Weights of a small mixture-of-experts language model, trained from scratch on English Wikipedia: 426M tokens.
Below are experts of layer 2 (counted from 0) of a mixture-of-experts language model. Rows are named router (the router's row for the expert), gate (a neuron's input weights, with its number), up (a neuron's input weights, with its number) and show model dimensions 40-79. Each number is 128 + 24 x the weight over its row's rms, rounded and kept within 0 to 255.
Before each expert's rows: a language model's description of what the expert responds to. This comes from a sample of Wikipedia text that the model never trained on.

# expert 13
What it handles: Line breaks and markup. Line breaks ending list, table and infobox rows, plus opening quotes and == heading markers in structured Wikipedia layout.
router [103  82 144 133 150 161 152 121 109 118 148 114 106  88 125 110 110 108 147  96 101 181 153 141 130 136 113 142 147 146 158 123 134 139 127 125 153 129 127 155]
gate0 [126 117 111 121 120 130 125 133 150  73 174 131 128  98 111 124 132 112 123 138 136 125 129  75 120 164 182  66 145 145  85 172 154 122 123 131 153  76 150 112]
up0 [133 128 137 141 169 130 119 135 158 103 163 131 132  68 104 134 129 100 139 126  88 106 139 104 119 122 162  55 155 156  99 174 148 152 126 121 131 117 145 118]
gate1 [133 161 135 142 127 116 123 111 170  95 135 122 133 162  94 125 167 116  72 163 137  99 141 153 141 154 114 139 115 127  97 183 119 131 114 129 108  66 133 159]
up1 [122 124 163 104 131 150 146 159 110 127  96 109 106 139 135 125 114  81 143 138  81  61 108 136 113 156 123 191  96 162 131 166 122 155 104 121 146 140 108 105]
gate2 [133 147 125 135  97 130 127 120 158 103 126 121 106 121 107 116 147 117 154 111 103 165 112 139 142 176 158 133 150  91 108 180 126 107 148 146 112 108 107 141]
up2 [180 104 127 105 115 128 117 136 135  93 123 115 119 106 155 152 148 132 146 136 131 134  88 139 109 136 176 156 160 127  75 113 113 143 125 149 128 150 105 170]
gate3 [159  99 121  89 111 181 138 158 143 165 114 170 151 129 127 101 109 131  90 110 138 112 146 116 117 143 116 108  92 174 161  70  73 155 145 129 118 105 148 108]
up3 [145 127 115 105 113 145 115 148 134 142  86 156 137 135 149 112 110 117  96 161 121 153 124 144 151 139 109 118 105 142 132  72  70 161 132 143 134 154 144  94]
gate4 [144 140 148 126  93 117 108 104 142 117 166 126 153 107 124 115 132 124 102 128 120  98 106 135 123  98  86 120 124 120 123 154 121  98 103 174 122  99 140  90]
up4 [153 107 138 140 126 153 158  83 122 101 150 109 130 135 156 100 131 197 140 158  99 131  92 116 126 119 110 152 127 143 126 148  77 130  99 102 156 136  96 103]
gate5 [113 149 140  63 121 135 158 113 163 106 136 162 117 151 139  88 152 134 130 119 132 106 147 147 140 150 115 148 125 125  94 154 168 101 146  70 130  74 126 124]
up5 [144 108 162 120 145 107 175 150 147  90 113 159 120 140 122  94 138 162 156 146 148 118  99 172 136 119 169 127 165 119 117 120  90 154 109  89  98  91 148 124]
gate6 [ 86 138 104 126 105 101 139  94 124 113 136 161 140 124 165 134 140 145 106  93 190 144 149 106 137 100 152  71  72 130 136 105 106 137 124 145 107 121 176 177]
up6 [130 133 133  91 135 147  99 120 120 141  95 100  71 129 102 135 133 115 131  87  92 106 117 140 147 130 133 192 130 151 150 129 115 115 118 144 112 132  68 114]
gate7 [146 178 129 120 162 134 126 139 144 139 131 111 115 130 134 130 150 123 139 112 144 147 129 113 117  87  99 125  84  93 124 119 157 164 116 175  69 118 147 144]
up7 [115 127 112 103  83 119 146 113  99 135 132 161 145 107 146 113 113 113 152 158 113 104 145 117  96 165 138 131 145 135 100 138  95  96 120  60 156  83 127 110]
gate8 [109 132 137 158 116 146 152 130 115 123 130 142 117 106 111 138 152 132  99  64 164 143 138 103  90  70  91 157 103 129 101 141  81 153 165 100 103  93 155 133]
up8 [113 131 118 145 109 166 138 140 111 119 112 109 107 100 108 128 135 131 119 106 189 159 143 112 126 138 112 153 146 132 156 156  95 134 162 119 119 114  90 150]
gate9 [123 119 123 133 153 132 127 153 110  93 170 113 151 109 141 122 117  79 127 127 146 142 149  86 113 134 158 130 132 128 141  83  96 147 127  94 151 164 140 148]
up9 [106 184 101 123 124 109 124 122 107 124  93 160 121 130 106  95 129 132 119 140 131 102 133 132 149 122  73 135  79  93 126 153 145 132 129 175 116 118 117 128]
gate10 [140 168 141 101 144 133 150 137  99 107 126 170 113 125 100 112 133 114 114 109 136 133 149 117 117 106 145 150 116  98 110 149 102 109 166  82 142 116  82 144]
up10 [106  80 121 135 134 140 111  99 143 173 122  89 147 125 130 133 127 125 147 147 118 164 126 129 154 141 126 114 145 143 133 119 155 116  93 174 137 135 153 117]
gate11 [101  93 119 112 150 139 109 118 157 126 139 115 129 141 121 130 124 113 139 164  93 143 108 127 143 138 128 183 160 120 115 191 150 115 114 152  68 124  89 141]
up11 [131 168 111 144 143 140 127 147 164 163 127 149 141 146 105 131 150 159 127 114 143 145 105 122 110 111 135 103  91 125 144 109 116 137 127 103 113 142 146 139]
gate12 [ 67 112 109 152 170 113 135 120 107 127 123 113 183 133 131 115  87 109 141 131 134 116 140  87 132  91 163 146 157 176 111 115 149 125 116  92 149  91 167  86]
up12 [120 124 176 148 112 129 100 120 133 126 122 184 158 134 148 145 106 119 107 141 117  99 145 155 120 142 130 154 158  94 109 119 138 126 153 129 140  52 113 153]
gate13 [132 134 133 105 131 119 160  99 135 113 142 138 126 156 132 114 107 140 149 165  81 145 122 113 197 143 118  92  97 107 133 104 204 103 120  86 142 155 113 103]
up13 [131 127 105 140 154 155 118 162 146 130 141 139 119  90 122 118 135 104 125 121 161 115 124 162  72 174 159 155 126 153 147 122  73 177 148 170 125 122 152 132]
gate14 [ 96 107 147 129 139 117  94  95 121 148 106 142 117 134 136 135 138 186 123 116 146 108 133  89  97 135 120 113 114 166 137 100 116 137 128 121 159 164 160 141]
up14 [ 91 106 140  89 139 131 112 121 158 131  94 110 128 153  78 158 131 126 123 152  91 119 127  98 142 161 147 108 131  93 121 101 146 100 111 107 136 124 173 109]
gate15 [123 123 144 129 127 132 179 106 141 146 153 133 135 114  79 109 143 138 108 104 104 119 116  71 158  88 112 117 102 132 131 118 124 106 149 115 109  75 118 107]
up15 [137 152 132 191 136 135  98 164 122  98 130 103 152 124 141 127  88 120 112 151 141  90 149 125  99 116  94 138 114 118 150 118 101 160 105 149 183 122 133 147]
gate16 [106 103 100 130 121 114 134 138 121 150 105 132 123 150  88 139 120 171 158 153  97 143 104 182 122 151 165 148 102 140 104 136 137 127 139 155 135 164 107  96]
up16 [129 104 126  92 135 130 138 115 127 109 126 150 168  91 167 134 115 108 176 125 165 102 135 106 112 112 154  97 107 108 148 150 137  94 126 143 108 116 115 112]
gate17 [145 131 139 149 116 117 161 137 106 133 102 130 133 133 158 131 113 149 162 202 115 115 143 174 149 128 107 130 115 136 179 123 130 138 118 122 103  84 149  86]
up17 [152 134 121 150 109  92 166 107  87 145 113 129 154 151 144 126 131 132 149 181  95 125 129 184 144 170  87 160 127 150 130 106 137 148 106 127  80 100 156 112]
gate18 [180 126 144 111 135 137 111 104 136 180 114 130 128 102 167 141 116 174 104 144 118 115 147 141 111 160 137 176 122 142 191 155 168 131 102  96 104 102  91 116]
up18 [130 137 127 103 102 133 111 105 108 171 141  90 128 115 154 126  87 161 106 132 154 131 153 112 122 154 119 172 133 110 187 177 145 116 100 121 108 104  97 103]
gate19 [139 137 112 118 125 135 150 105 120 137  98 127 141 128 107 125 115 106 155 148 117 129 122  87 150 159 105 135 107 122  78 130 157 153 129 153 129 147 146 122]
up19 [114 107 132 149 122 149 127 126 129 150 130 161 104 134 147 138 119 150 106  94 164 165 170 152 123 126 120  76 163 136 123 129 144 134 150 119 107 136 174 147]
gate20 [157 122 130 120 107 152 116 127 106 156  90 138 103 142 129 135  96 109 190 162  70 142 123 108 137 137 163 103 117  99 122 118  96 127 103 147 151 157  96 186]
up20 [ 74 116 108 124 143  93 140 160 153 128 142 127 104 112 102 145 159 133  85 115 159 142 129 127 135 108  63 124 132 155 121 119 169 130 144 133 105 169 149  97]
gate21 [127 109 123 171 145 113 162 140  73 134 151  89 159 140 127 105 127 157 149 166 158 100 134 139 145  80 104 170 124  99  87 127 119 150 107 133 119  89 123 105]
up21 [ 92  96 139 152 123 152 137 156 102 147 128 122 143 148 115 117 124 110 140 146 103 123 122  60 149 114 149 121 135 136 131 137 156  82 127 139 144 109  76 141]
gate22 [100 127 115 129 142 155 129 132 124 137 139 144 124 153 116 136 134 125 144 141 108 144 135 128 110 131 106  88 106 116 142 133 118 106 130 155  98 127 113 125]
up22 [105 110 107 150 147 118 146 103 129 107 170 134 127 150  87 114 111 102 154 165 125 154 150 113 122 124 146  72 141 137 100 117 174 112 123 135 116 164 120 103]
gate23 [124 147 126 127 141 138 113 159  88 144 107 141 139 127 121 129 106 143 162 132 151 142 145 117 121 112 109 164 156 132 162 141 129 147 121 145 110 167 135  85]
up23 [135 161 142 135 124 141  94 151 105 168 139 112 144 126  99 120 103 129 162 123 153 133 159 157 139 146 153 137 144 120 148 138 142 164 142 132  97 180  92  99]
gate24 [126 116 136 129 131 100  86 118 174 137 106 121 136  80 115 121 150 130 181 139 123 121 103 163 102 151 129  75 154 118 166 126 181 103 150 106 115 126  99 117]
up24 [116 151 123 116 140 150 156 162  87 139 133 148 142 157 147 129 113 105  97 135 152 150 134  99 151 110 105 172  68 107  99 109  58 156 122 183 141 137 195 154]
gate25 [160 151 106 150 119 103 100 135 161 106 104 163 135 113 105 113 148 160 157 137 117 115 159 163 126 162 162 114 127 114 147  87 133 121 133 160 147 144  90 135]
up25 [121  92 144 139 133 156 168 147 144 123 155 117 128 149 146 121 117 128  90  73 123  80 103 123 112 126 115 149 112 166 162 116 103 138 130 130 146 124 134 121]
gate26 [ 96 103 129 121 153 104 117 152 155 154  93 134 128 112 108 150 160 166 146 146 137 160 128 144 137 102 175  78 143 122 158 126 154 138 123 110  95 141 181 107]
up26 [163 142 164 139 142 150 114 115  90 124 126 105 132 145 185 111 115 109  78 119 167  88 109 118 118 134 107 184 128 133 103 146  82 141 127 147 162  89 113 148]
gate27 [109 114 116 106 104 141 120 132 116 134  97  88 155 157 150 147 151 112 135 144 133 119 148 112 148 133 113 162  66  58  76 153 116 136 114 187 125 134 145 137]
up27 [164 147 185 154 110 123 112 131 145 139 147 131 134 117 174 111 109 162  89 105 136 123 138 150 125  90  82  98 191 105 158 127 139 139 130 113 118 134 108 133]
gate28 [ 86 128 113 119  91 133 139 159 160 112 168 158 162 132 103 159 135 136 104 117 111 128 137 113 139 158 122 122  82 109 118 112 157  91 137 135 134 126 175 140]
up28 [ 90 156 147  97 108 141 131 173 184 122 153 162 140 137 133 134 127 132 142 116 152 140 118  93 102 159 155 115 144 111 130 135 142 116 137 134 126 110 166 163]
gate29 [164 132 126 115 127 112 103 146  91 138 148 134 141 114 128 133 125  91 140 115 132 119 106 164 162 118  95 115 178 164 140 140 177 126 124 173 105  98 185 131]
up29 [140 157 109 105 119 133 131 140 110 144 138 154 138 123 147 105 114  72 137 102 128 150 127 189 144 124  58 178 158 136 114 116 159 152 130 151 117 128 180 112]
gate30 [123 123 143 137 137 121 118 123 108 126 155 148 151 133  87 137 117 108 135 114 112 123 142 127  88 125 137 106 121 156 139 153 137 104 111 135 143 158 105 128]
up30 [105 102 140  94 124 117 129 150 149 162 181 140 135 124  76 145 108 105 168 128 141 127 139 116  86 104 117  84  96 116  92 161 144 128 119 136 123 141 150 126]
gate31 [106 117  97 136 117 139 145 100 143 146  83 164 133 131  98 113 134 176 146 156 122 144 131 150 132 118  82 156 104 109 143 120 147 125 139  83 128 110 145 122]
up31 [114 137  80  97 137 121 137 114 112 148  89 159 114 162 130  83 138 147 135 130 163 164 122 151 119 160 123 140 111 103 154 122 100 129 124 122  84 121 168 133]
gate32 [132 132 138  69 146 122 126 148 156 112 113  98 130 123 150 108 119 106 152 151 142 109 148 116 148 133 165 136 138 124 147 127 107 159 138 136 153  70 156 118]
up32 [ 74  87 114 169 125 135 117 120 136 130 104 102 119 156 129 126  97 130 141 107 107 123 110 100  97 144 164 103 162 125 127 141 110 110 123 140 150 129  97 101]
gate33 [147 113  88 156 118 162 114 167 110 124 139 118 113 156 119 133 102 132 108 137 113 129 126 111 109  95 166 191 106 128 137 152  69 118 158 182 108 131  84 123]
up33 [129  88 125 104 153 196 137 127 119 171 144 135  80 112 104 115 137 159 137 139 123 116 115 150 103 118 176 153 104 127 114 141 113 163 135 135 134 159  92 131]
gate34 [210 139 150 157 132 144  93 123  83 134 121 150 108 103 111 132 109 148 154 148 140 149 147  94 114  92 149  56 138 129 157 123  88 107 144  87 118 153 107 154]
up34 [109 160  99  75 128 139 142  80 104 120 118 137 123 132 135  75 120  86 186 156 110 134 139 122 144 196 142 121 166  96 172 106 187 128 101 143 130 141 135 104]
gate35 [123 105 108 162 133 135 150 121 162  86 136 134 157 141 161 132 116 129 132  97 152 147 131 129 120 149 104 132 162 178 131  72 123 141 144 154 137 145 145 164]
up35 [128 156 144  97 136 121  98 143  88 163 124 134 126 124 116 111 118 134 127 142 117 103 135 120 135 119 144 104 107  57 143 150 136 108 107  92 116 144  91 108]
gate36 [144 141 150 166 143  69 136 107 137 131 143 105 138 119 125 163 116 146 123 112 138 115 129 164 133  62  78 137 147 185 124 109 141 159 132 139 129 111 131 153]
up36 [213 142 163 155 128 112 140 132 157  84 138 116 133 174 111 145 140 156 166 121 112 118 131 165 111 115 120 148 148 148 143 114 151 159 100 148 137 135 127 138]
gate37 [136 105 123 137 175 134 112 141 127 146 126 123 111 134 114  94 139 135  63 127 154 131 144 123 120 194 137 158 159 180 113 110 128 140  89 179 127 131 158 136]
up37 [148 124 133 139 112 104 109 112 167 134 132  85 123 109 143 138 117 155 182 128 138 164 128 179 140 129 136 161 132 100  54 125 127 109 128 131 137 170 114 117]
gate38 [137 146 115  92 149 155 141 121  97 123 133 167 109 118  95 121 101 115 175  93 121 124 142 103 150 137 156 102 107 118 143 142 149 112 137 103 100 114 130 193]
up38 [ 95 147 131 115 121 117 122 167  93 129 121 129 119 100  68 145 130 143 139 139 143 138 117  94 112  74 124 120 130 105 147 156 120 102 149  99 133 136 138 148]
gate39 [127 175 119 180 157 132 124 131  97 111 131 117 128 143 100 133 120 124 148 182 145 145 141 143 168  56 127 118 145 159 141  87 140 126 129 106 161 140 146 132]
up39 [120 137 110 138 193 133 142 133 135 126 123 110 119 170 125 154 130 139 166 173 147 119 146 146 137 118 170 162 128 211 150  67 135 129 122 112 160 163 183 130]